python train.py --n_layer=13 --d_model=224 --n_experts=64 --d_expert=64 --moe_layers=[0, 1, 2, 3, 4, 5, 6, 7, 8, 9, 10, 11, 12] --router_score="softmax" --balance_loss=0.00691 --init_std_router=0.0141 --norm="rmsnorm" --norm_eps=1e-06 --beta1=0.95 --seq_len=256 --steps=5289
Below are experts of layer 7 (counted from 0) of a mixture-of-experts language model. Rows are named gate (a neuron's input weights, with its number), up (a neuron's input weights, with its number), down (a neuron's output weights, with its number) and show model dimensions 0-223. Each number is 128 + 32 x the weight over its row's rms, rounded and kept within 0 to 255. Numbers have three digits each.
Before each expert's rows: "gets" lists some tokens that make up at least twice as much of what it gets as of all text; "comes before" lists some tokens at least twice as common just after its tokens as in all text. This comes from a sample of Wikipedia text that the model never trained on. Tokens count by the router's weight.

# expert 33
gets: ".", " in", ").", " on", " by", " at"
comes before: "\n", " The", " the", " In", " He", " It"
gate2:079153145073172149134156117061095132133132119099095082130158146104133126090134143161083163038115121129122162122121142118143152169143158157086149137086107108138147108133120157145084154172105051139170179054124101150130138164181209159089094142143179188050164105071105083073108126138136121120131157140138092111152157130068143168146132062146152124090091113095115088132084136140167076121072151099124074138151156121139101079172188116139182136148133186105102131105164145159103123158099116111134125131146174135146121152170142149152112060111129156151124139097153111151079134084175125125092116137131096142114054116114146084153149148123116147151207095124115190125136134062102125036147
up2:136142107128150186144109115056095123088112147118140157139096173096167160110134100171142124124124170112189082086139069152147157137117141077163151070097132127074109113126150142138210141151191148101138136079091072126178136111126140134123167185089105126136076095096079081090117082179142154131126167122110128157153148160118083118134173139107128112126131145166107124156099136136116178132143062129060095141130092100136101107143128089140142125134101110155156131168063129136156183176114128168214074128177093155110076099169143057102181105121151123087062116091111166125103155082142145142163069153141115102069147078108126151096171138128161103160124113104164151140189093145132052193123
down2:126178185075110097165160188141146121120071133147159116153132112158116138104197161142120149114082123166132146137152190169104135137159078173150143161104178153092130088113080127186122129169085143132117124103102139114148168119149110124100071148132139162162113118055159157122075123164127127201203161164116087157141102155098155114101139128161116185128151143175095081076080101083161180128074140119126129135115109102113139107113107105140081201145124147124170108110132164141173163123098175079109161164120143145122101119141105150158117091114088145152171145106131139133130047156118125103125141148088110190102080131155157137134033101134027169101107045131102118155117095175133140085086
gate3:138136170118074145123177162102088038121184097112108076110102162114132180185144171076094134156146096203121132122105091167123145204183159153113158107132120126131113135175111120160199116071091087112137170109089166113167163113129098201166144109100117170134110121164137146174085134133134161113094081103071094129137073098120082129131148140142145133107107110099138170119182097133157109116175101121185086095116142110135105146137091126165155152102157136118155094076176153184158133124110053134177165132112174128099092140126179089137132114090162132075101078194120139194116144094138160091126135159186114095133092197145105176111176106180162157125113142133140094110185120151107136125117
up3:144128146193142155102125139158161091153172088136121118165061120107230124094114148095137117123119146127149137096088060129125085131159154087118117104113140140184128097134089121137170139144144126146110118116121147196131135112133073129125148136170152113136062096154164125120128088085136131117109069147163148085139078172076153113198134079151119152169160119141149080169084105123164183132096134151136099122134191110191095157102089136116134133080145158168167145148113138220099122090198157107117145168066102146115100116099129079156138058115162156123107112108095112167178101131055113143143170157170145225127192076130122140151120129131170130178189144199128129145116120151135134137171
down3:098134127102160127147154116061167173142108074114177171161132126105151104088125119156140113130141109135115165075136146171107175148133132165090118200167115147174094119166080071072127157123150140126134089184139120083110166098126088175074114116132151150127090095084106168123121105100122186127139169055152124155112134125113166091149144112168142160128132099105112129155161157133057140181137150152062117144085032078143129129123107083118191157125129140063108139129073123103149140126194111127158117110174161077172135120141086095146137143096126167145085108111120074205113048140178058123110086127075150084138111133130113086114144117111139193140137119141054100190144155082104121116103

# expert 9
gets: " |", "-", ":", "|", ",", " –"
comes before: " ", " S", " B", " T", " St", " N"
gate1:074065147118149142188032166132153111132096134158179172136177113118095104091116114170108183141152092119088119088110149106103075072142176169125178125117142097134108096110155162125114110068161161119173166099114127109137143144078163156123062158115122144089116152176075115071120125135114151176085101115123128087105135107087155146088100158163121147113148113159138127096097152096169062108153111119094124134104082115148169079134175109146071072153143144078142168159104194102119145117138130117067163158169080131098091135104160160115166092065154180129087177104133150142095174124093148096194124092130145111176183078156095178125103100113109115130064115134094133069119097176085120125123
up1:110111164166114143158097125094151160091108122094090148105120152088148175144147142165082102101125087124103140096158150088111096076092126179146181104105092109164100137121164161201123102100104130140121148104170130103173146132067162068127117130148067117129148207129134117095191176138159101143140113141123146007147140085088122144132154148141086119140168150164155111115129150197073091104120085118081181166135111145177106100095195090152145068181149154092116086121097206126146110105114123151088145181129129154140153166132113161152105098076125191065139153118134116132113160096087134138133157111117129115161110129083138188152122110073068140138121091132176068147123156154124186068100
down1:128162105130080146159092135125069099161114117142148079063119079145125122114158122129146165199127114128084144178121162167088127152127195112226113049088125099145189108075141071072116132080171174155038131119155134155194092093140121154138044083183126141110053137129114093103162142126139134120148145099138139132135128168111184112132135154119149129186139090116094140197084119079098139118118137108128172081119115072137134189144104157066156096114113071132111085150109089167144116093143155157166155055134167147136129118141083107108078143142141097134127128161107151102158168088080098166107120095132125142115112128128120148166173152133141103090155169181127154108155117136183123158114
gate2:132122151103103145138112179133146091078124151073123118116113099140080083145123145179080133104082092135118198099061128118138115169120119076147119193116137061130150138147093103130189135141133071149142097094137084125185110108078124151056132143065131131182113098150090199136157150083181140181092151133113081095122119177148133117060120097144119183125126214074119069165159178093153155158090152124162176130096109110132123143150139137175133102084134104137127131161141098156140155164061119154191140114087154121155152179210131096071106156176095122132136133143078079142132124138108130121152155139201146089185095137130122157120087083165126158117091179116113125127125094089139132107090
up2:131107118154132138055114144160138167145111195139154115165110119146194079122126132096183128143113125147152087170142113100156119174151123169080120077119116125152112107140088176089100171101108124097094149107076110129155157163116164093122096115171154127098168160109163104133198109147145128142148127112114081120103139125137131093137149164123111127183162105128180113114109108133036113088081163109168136184136161216150075143095084111093136143098183140107150043148137062221127050075131190175139105140086085103141120158163177098124154069133137093101116126083155116124190110116118111118153188149110150144182131135127119108071122143137110126136102162098081125160115171103173118198126
down2:134114133110169159104114114058135118134168098115125155106094156138114155150163140157048184149125133151141129122143230135117111104164119125110080094090163115113178082134125088108174104163144186121104121138132119168130150109130170163134164122148103114105138083041044049148072088058102058146136204147159083150122128149102144173169151165145104160097156105042074112093153156134126112155085099158107117136124126110148147147145135111149140133098105073125184133107123083096115140127126182146163114162101126162140170143119096076113082147108030146137115124123132083141126158087139115133110114109135087131139109107074171163189086163147114114099155067202126081155129132137142119138155

# expert 3
gets: "s", "es", "ers", "ies", "ations", "ings"
comes before: "==", " of", ",", " ==", ".", " and"
gate0:134079092084149137216186192126088144127082166181129108116141152138146112105135149111147105186076127104088130133138150141116253139148112181088113157107130175145129114073158154141147182088133187150124111149118122118107182127135178127125091171107162133148083147143086112142190114113125143139184163110115188123104106146078116102104066109111097107119100189151058142195119146092188148161149129152133094160194139106099139113085125153099112109137127145109139189181104129137141160099104101111141094088118125147113103115115115142125134151049110143118139134129144104107117112127124076160113112134147149170107151131127089057117153200077168155158091130163176191139100162187120143104195
up0:139087104216147126191088109138130128155146138108155150089163088070110128121156144130100148089178056166154114130079095108152139137080099150092167147075150091121127062160097146169100124132122165107108145119143150180127168174090122132119136166136126108175112130218064154123164136151113135130130139135073176167122119076142168086156108071052117126137129164123097192115155151147097085129157095072111193080102132177134160169131141150140160126068093095136106171147090127098114080112153107104121120120066159117158117198080148157133125161196062182107075114115110117121080112113157111154121106138086149122089137093089137126138127111145126124142183150121150108077162120122212130116079
down0:120123111080069104145159129141094134105140166128128139130068124150118147104161066165133114165078096094170159123153086106146112083111090140092131195174147136124191170137111096097116116125112117132093093158149133106136170131116188123139122109073157118140122115133171101144175133104137176162201110156152133128101116178129105102095086115170131150151090106076142108128139072066098155140143091131132107171092083169141138138115182097120077101189087136127159082109120150135122147161188138160100120111110085118152168088115163114118149214057140117086151133113120117084121138155110106098131124174118166098167124104108102098166146012100141138158087013085056137095165129150177107165143
gate1:227140096117098072113071155132135115091086138098150128121183111162129129167140180111112143091108123137137144113084086089118165129141087060111126104130147112139097203168129153134149034167167114123120141140089117126159100134194135085137179122134131159151120124099112097156098152145148132124130139155184080139107093107115044136090140143074143118159126128118177164075077130133145130207116167181107074135112058133082108109121156131126100110109094107210096179127127116134184135126159191128080226152086142113107151112128143122125153111149133134179124163102174086142141098083110141128118101100164107093103121111129123142121143138093130168169121201105195074073130161179153127141143
up1:123127158122120149108178139155219196083111134173056147220132130118092113144138120129165148129116133085138123124143109119121133123103108134164152173081138147110097146131131092137157135111096133118130100207085162102087165173167139124171109103125146101134155137148132071128131171082074121189131168052117120153069177194046126080151130112145172129136118073118125148178138117057112150102114079119128189134117148112152149171154190058127156143167157114131154195131104202154113157147126100138135134082097112134120125128112150146086150141162130112119093034065145125073120084184139089120162152099129165135129117137167122109144107088128186142139118183098109156134155126078156145139167
down1:139125130133144173076152115169116137162147145085153183103107139102131093097115099101165122148078139108124184183126160122150043078110131140144083161104136098178138141152090149121108156073106135110131151160142118155155124137128079127080121137166118102124108129180112160098129148144153144158203077102166130141117126111168163158172128183125139162168107121119143158066178169106130122084098127182055085130131099098110077173128095111124096160160155130146156158142126091102150085088112096128162149131136189136164087119138101127164118119160148178164061198179160182140175140111189213073183097112103116149167124126152133080093176159134146191112138161094138105228108135079154130120103

# expert 8
gets: "a", "i", "ia", "o", "us", "is"
comes before: ",", " |", " (", "\n", ".", "i"
gate1:183105101120099112127115101084142127169160086174124161131091198159151092126073179123107179078168117077119137165141152143107138113118146124106167167160139134135089175120083010098126176195120177164162177102099166087128115180162102128171142105129108129125140113170130101168077128184102107110087157160139083134091122154109145086130092124143115123121136073085098138095105138136093106095108057036088087109113117117125118074164101100161147155075176058163099095130148099152093164115153173172110145142187151142144120169127149128069125134141149116114130165085125157120112146145172106147135106095076123172095124175122108115084129154115122135119125141094063084062143180121140171159133
up1:159162132140197075125160176146066148187103147096132138145162160121141153117194087144133166231086140141153090133156163108156142139165176135123111159078124155092095148144148180156124111084158118127129165125097158145134101090128111054140111153137099151102194078108188126107147168110170206130141126084085107144140111131163086114112175139144149207139132159115076041084095179094119130098111136173101127123114107122100150134153156133095125100094104182115126127130112145110141133006181118118163113100104160129104148126101149092160137135049076085101159096126139113139074117129140093127145053136143071097140139176117098093133115107149140109099168138147155158171130110114144139093103
down1:144065121153097178187139118146119161132179082138133163144148127186113127143163173155152191010130121194115128104113149198144148143085077143171132150140125154093141129107087056092129131159142119135114125061129160130126199113220122106114077115158149099118146136124145151136116164102144093117122125136143097054156149150147177069102145114140157173141106178111139180134139135122114066184144123101097055122146193090122081080105156131195240118107181124112158115128066131136116148134100140118106206092139113130115082152123089116157141139117157168155120117168108135106123083140117118130144149140184136177146149140117128120145146148096118083142160119130151121063131142118101134097163
gate2:125105091083098209131129084163095141134167076146123142128098152126136138152116136131094106115105189136092080111156148169144130121126106133191133114125084116129114141053110135102132208084133113183168131165104185120086077148164146128153196133151096124097156177119176117084156163076111170095126102139107124122152126166103107135125138135156156058153061115149120106118160096106069106131126135162135106073167122084084151141139063079153118152119137112169100180163103141078149091140150075126170132134083101135201181095129106099113202101112109144121187144154101116092117082102160139155113173058106215148149135156166143100123173237129158137145108124129113133113122149077119150115109
up2:089132144136200149153119113180169120148081161113114087104137130148131141131163096108105149113120101160124134130151111139191139110146148124111108124106227169173134127110117109119132104159154138118097092179101105213122108099129133125103124128136136140132089098123155128134116126206190193091135175092125097070154126085200136143112132136120101170104142072167145094052053117158152130130108156169208049124141088163062201125074176119119094119175177062081139149157120125130167082082103146152136109169127174112101120157117153115139072126168120147151171094126119164179115125135120153162099084176175113106074153139117148124096153087097150110106129096072142138108090143141130165082092
down2:182145133083136138062169175150127126185072116087140148100149167070101164146083090111162183180127101093170067124108120100091091121162114100108152127164080133113124099116170087109223156157133129192086188071126074136134124095141126141151201101130128116098064097175125125082101165137123141056080100090097104131132143167080174129157127095158120127159105149061181118123110094100150154107077138091120141176141162111154072156109117134086160159108129174115155131085145125106142076151111158114140127126148114150215178112137140110179095100068153123132136130139106138129132039101147129140139156067148103113103130128114149128147135159131137180150133170135070086113169110170138153168126

# expert 4
gets: "|", "f", "il", "ing", "ot", "ional"
comes before: " ", "|", "ia", "ly", "on", "o"
gate0:045131159096152107127146145175156156074161103132136186142176140136130160091175144121122119105140142044205092123112184154157074131088145129131120105135100134141083129157161158126093129167145110182103160105107161142115123100137095161115175161111122100211156150142126152130131163165105160148137163126078107088122148058131171052106120163163103138111129089097069111155107102174132173144065124188162126090150161142126079086142119110065133159099077126104148189123082126122082169147142103138162144134132149114120094108129141125139144190126147138097169127140139136144098138137121105121098142162093189094142042088129186140211147112157154130074027128120105098126103142130158161174162
up0:102149157126142185164122115122076113128147125116169098105123060146170144090173144159101107079160206131156115166128134139072154134116088149121096107091151109123137123151189102121182144106106094144160114111076101118168171059093169164099113171143124137168101114134147112197092183113143107145170117084114102090164138147125107138109117102112144192072118090115165125214108114100108150143119170174165131093174132049185136147132198146159129074112158102081123120086128068116124163122107078136135141066158166123115143141132152116170078105091087146148117127081075116158176111158082147131064118106169119117132078108122147134116102109139083127025114062147140108065131138176117142129122
down0:171109169037107120127084118107151166123167210112134149137131075104118126155145150177136126170100050169134103120073147126083130126118143149112151108135137146165133164111096134185120126229120194111146110102150125146157118120136163169154109102100096086088110158130173124146066110154158110150121127152121147093087162148137083177128115144109110126148144147115107126038109123117158172092055069136165147130111106172087118148107049120141128119134099095083139136153142134099111089110136122103122133175106118044118129093159143153081117096149178065198132085149068139069085102096175178146196126104177147131118187129145134153105150162120112120078140134185135110104162129108124130175079
gate1:146124140123107161156067137175139137127148107128114134110167144146198117083105174136122117091074133146086142154116133191100110158174081109104150123130135172137210117115169133072078129144106122131108155164112137155083135122154142154127130130098131100078097139134195103116142118082167113118093114134093082114176110136099126100104153111180074085156131132128113110117112141127138163186092033106157082077074116094098195068127138042149102153170135109142174118129121192115138112180166118163141106092092144079144137059102162133115139113144040081111115096119182143131159109194075092095144175091164112110151111125098155133153175152145114050124114140133091072135138086182118138133182
up1:116125133129134080111115172124115178130191100151135118123121098131138133093168093195095075152098100151115106108121174120124130133129155094142111108141145090202125143129106105132097191110092079173104203121162130156160076160157166118183139067120107075084192175167099126133122131151067199119138138157110095087167105128057162113132126157161154070141160053104069118133114106153126157121145167150088150173172134139133121103116186119120120103148203105161133117079151160156105106121124084178182076185168147123109117087114134139151120085137077158138139099177152125193202190109110054082164137110141112154141169149118184121083110137124125145128153141121174145101155099114135158096162
down1:107149175099148118198120056154082137138160166083117071121159140166123129167107196118146162146147128096091125119117128128105122161188102147144158066127153120077145111083151121145143139121088117074055131168134122102145173113144078087138122129154159114143121100147136155126143089094138127119165136170119090138137163101168146165148075178132177115118047128138119077140115144168111139121120135115151103112167136091134068133138104161161155132153067122117140128101140132064105096133131142122077157105137153132125131168092132092172120136135148154124121185069174106078210101154105113162085109187124082141053109076091076130089191140049085105162071152059111095080133072128193148146106

# expert 38
gets: " |", ":", ";", ",", " –", ");"
comes before: " ", "\n", " \"", " —", " N", " S"
gate0:148077085120121110156164155229114163120171118128148172217166143187192082118089122090138088121106083153099144133112119121143136144168172159096183151096110112103128066112126146091141168163157111113062186132116089152161143114129171144078168079074133114139117118138035102123112105146169137126110067104139139124161146139142113181183129097133129095135187088098157161163105071127120104121184109129131138128160100128143087073134153057121137202153181075103135123132124064147088161179081098097104119159072056103118125134142131109105147137101143088107123105125145094146090121107132128056078082162155119101159105098165123146102130155128117132104140090121140129104074154109169116099150
up0:129134103130081128187105138175158099118090134136175101153145105122099110144149165134137181105090105128164161116093115125150182208095127160117117129150124164168116155111136133084095139144165182167116158153130131084093113180210100094142148174117136154125177139087133124133118144092138169103120114101125145176117090178091116119153205164133128136114108125121203118163167157110117203119078179205149110136128144079115176095133035121122149104188104115092133080139101100104072119122116135082147149168101163144083134178213150194095095150136135080163115112113042132134109135118072129132088141117168100138110117106139150075119185148116145055184118143103089116122149182115130159162142
down0:124064147102174158132175189085160136140156134097138133094109119087185112076074173149103095154125188102136111116174116174126074091090152121106143124142138132142056064163112132113151127142121122154114121158099100111106134176144138107129136135143138174129107078099155127171174151138050117104183223111115146172096170123193047097118099096118117165127112134142100147089076158078132099082106119109112080136135145174129179135085058126128122170128065135105132120105157164124077191125084114137139101142093119156106178108090126073167126068136152167134133069145092155121132055150157150123142141182105094124092094114098127104171136147158124174178131159102189103148093107144080154097102
gate1:177110207098171162129087163184115079109121104143120113106074123149123173186112151158114107129123132133098096060142087135188097132136121124091119119138128179093181119107115144195107075155184140132112121140146144130080149141094162142116175102179112138142128143134132087102111111119133101141095122174139075100181179134076161122102130143137104150144127090080117140174060132113154062113135158196079119071118100099068128152130135125183150097175157104135143092141134126069154184134102118134116174100096181102149133114132149135173179109103158097099176116158170097076115058114121025185094169113122137173152144131202170106099111141080073116149166118137135108166088129139118153094143
up1:133149136087107162129147190157152142121123098148163131170111098157072136084116124061184112117135082090204144158151087113155138087111137131173139176146093184127159115069074140163129097102131080143119169184127109163131128116114054088058116109111099126134132070064141094155140150090089067177127104132126153173147142093093104140086080212170140138137099138151128154118130067135103158152103128206108155173103111187116168168154135139114053136147111124099128121163101134076093156058091100089126098107112178149140099114154105155103166139072093160093129121194048086117107110101118144156085179100126150114091119137102155094151108093161159145083142116124122084105118131120127105110096
down1:159152178116146098138117135169125130094171147116104099115127103138141140181163132140089104074210121144085121123158152126129127141152132098094198096124129114179151060119126150127077132069153128151130145125113120104159127189120105162109129129142124141087117117119100127056094141103138201142136103088099103166083214139135204116190103103138183175196179178126107112173121179148126123062138117222120191113141078092075128073137100145173083123117089052163111155163119103185130177095141149127157141152088114142176131137158131148113169090093128138178125168188142091145133113123142062123125158119129050138104104126127174143128145138150103151129128140123079074140159144121098082134104

# expert 34
gets: "ed", "ing", "ated", "ted", "es", "ired"
comes before: " the", " to", " in", " by", " a", " on"
gate0:102141198128105118109132134172052077196147061159086145133107069148148144107103129130119138136177101118092108143157144175096058200119095095137112112118173145133090130184135116148127178113113118149119143103132088190124123110149135130160141126131120147154082160173049124177133053106153111077117086049132061140118097182098123178154108162077150148102150137142170134128087108124098103129158159146091121096148099142141145074111122089112098155131127124161142124127144180086167066132118108041209089148166170130155161162112083161131118116129119108114132119144145128164208135164094126110070109089111127062107118087139135141135114084091081168158147085156133154108127124096096088145181
up0:168092104119143138113143122091107150169068152175160126125073114128106080167112107105148134122189110111178092149159150095129154078129140179122121158105130116165171152075055154156078159084111081142129152075117147066121148128114101124151172092123084127114193152084139109136160091120056137119147108118169078139076144128095133094066139111082113087201099102110163102096147150148098115140108123160128112070146115205128108130088116172087102117115165095124139133056116105134141126106114166146057106135133086139118151195161148150182157209076095152132133096080135152166132163113207130114109112141143155135096174188131143113090091202087086134135114149110112150182134106104099139070142
down0:096191109143093131150077105155128172136129177130122123174173126201086141147124114110174145130131111210183131172189145113084094179136099155117094167136125079153111146157117140106145117097156160136123121164123127161141137174109166152138059152136143146119170153113117140137135096127158045168151126125120201131118066105184057158140125147145128160120174106074101059183109164113242105134159111146156122118067086104125161167173180136114131155183168157160167081105112130114101108188096141080116110096123109114063111105152206113125144116080141148123122135137166085119115171185128129107101081123174122146088113161177130122131109128140077151140132136135137160190113106093163116143131
gate1:131116146119146128133123140190158168121128075107114109168174193082066068124190152124105112121155143123153120115140135168172167141153141150103138125131120127137118060134047178125101148125132136074182173184110143163138086113158149053148121063162147135134124129147146155130057185136171148119172165147128083127156102111112148074131086136190130103150118165088133164054134115132110098163151136095107115145171133081124113116106126170132200169092148051196094151147109126133069135138118134126145147167115147078114130133143116141053143062112173071160109123052083166162110150117132157145100167153131145113056143146168100072121142129161129169094125175101114098150075147149110173124104
up1:206139086137147122098147157092177129103093077106058099103114148163129146120134121137153103127074154062117182187137129087195160116153102120104133139116109160099155117101158146162176130189163116095156103136091096105178202074121086158089130101148127133151142128201128140170126177109095137095159077145184084114109094132110142087161134142158073151139133124101124185121071110122147147203081155095077045129193102097077058102155107127095116142151082144148120104133158149136145152126087165102118162152079168157147110154164107137089123133100161121129128099178109122096139157160112123040102089098162102140093136154151178100154101089066132119122130119144130183135156148097183125110151
down1:126146159047086141137114143109130128142122084160157166116092151124177103117090078134089141162125115085163123113065078150098122075128190089121090141099189117068129106136076153102130131147136101135112105168134118119159115165100169129111159139130157117167144093192139127111125123110228090207106123102133172082146178136100131133096160078117150092132106121159146141085076152133115143123138179160135213052109146140153135153136130104139116100142136112116138142134140122098114112085049147105091169129118101121128143065130132165155176030188182131090091136110083155194115152079152114171133151129145123128141171130109151109123201171170194120123147175176160120065109129097151150163119

# expert 11
gets: " |", "\n", ";", "|", "|---|---|---|---", " and"
comes before: "\n", " ", "|", " |", "|---|---|---|---", "|---|---|---|---|"
gate1:114103162133144019107144101154121098124139067106177130108135158187048183104102188164166120128100118140162122106144150173167164112149100172140095177131124143143095139105120088072137099118113131129168187162113099099102149095116130178158170127055106089194143121102140076097127168134145134143123122142110128102145150120124115089105139118134112125119103114113170159178108097083097145108134111151115124110102128192161128149175135081058076131113166085172097195164127106144095124096125140180125172146114114188095128157081120211100111217098132116141154105144121130055115158149184139106148089143128144174033058152104109120124126133139152163188151088128101125152151104138140102152155
up1:151147144119101146135099088178123132129143144144119126078138152102117115115110194119092148134119185164120069130132077163123155127162134107099159105096112159126123116140108141196083157107196123091125092206148150131176181138160102121136165106084160116121154139110117160151052121126119087198136158106086136162149116185157088156142141155123155096135038184107100084052162125133155157153174158103151147134089090126111105164068094175154193128151120085096110142127108097115107111118143096152149141170083096119133119149137129068177038158109098127131074136131135106091146169121141191131096148150076121145118163096123100166103146182106112080187132084070172157117159055122132191166127
down1:145174134165135062113125130071068112194046151102109109068223110142089129107133105140081116155168107089100155123133137097149142130149140151110116145146139149123164134130124153121154126160124113129139153125138128163075197079101116144168195180177134142130114055134093118152091155062141107162127134119171106114097100106152134194097120133088152166109117118118107167189111128146109112134061112121150101151137107127107084106131114085121076125120111179089145097112132177175090132102181084137118104175082138136144125122112134200030134068149163084154153122172133105125051107125187130130108121136143110096150170122137098095140155150141128101161094132125124079108177139171124105221059
gate2:132120145107143094148120154129139133054172156109102167146112134070110143188111114130094058128099140118162104162202122185171111091111085126126133156073076136173131160063176091144106087157088120177098083120133157177134092130132131147092059131098129073145152148170176131107157124155112067129101107074096096074154173131159115145176117083122167111093128093107116119156123094108139131165117066128137167141168120149130113102128098127148160127105134137133154142091120125124179156104118169150127174099092169097123133107129104173150124188207072171175146147131081159066149078076118141170143157184138103151160143105144186141110129110126169150149087121121138154026122078141118125210091
up2:095144116127126171091144118071175173145105145186144122085165135141168129079111098129129123076135103165127118144080107098057132133095144135151130089187160140137073155130117088143164092095117118159124144116119099154093177143167101074063208143164117200126060134133106154093148155118071167165141136118132138125097105134090140085086095147157123145184175122121072133130079129104165118098127146132122072095042137092052101127156132144139120101115133113106131166109071147091122113166144124077095074148094115107113102147125129098111112120110169117104088185176122134179148167147180151153159044083139172158140123153117131117096149191100119127064223096179152136111112171096151112123153
down2:103113126093102097059148120135072085078153156191172148106121144178178168137170132173108167111072073122135150067194110139111137108162151168123128096127095068112110083122104092114122163180113184093161135093120151100151078148125156101130158135137155131124087133161136145075108060158145097124127093144150188129182126165109131139101131092191146147142146162120123108161140157136155027126143122144114064091091163185133108082138153108080122149122117163137122115084120106139135148126079157130119181150144132092132132189098146236137187132127156165134144119141123125122100096099153116099149180102072154124132121130134045207090150094171179156112127132105113137153176107124129129165190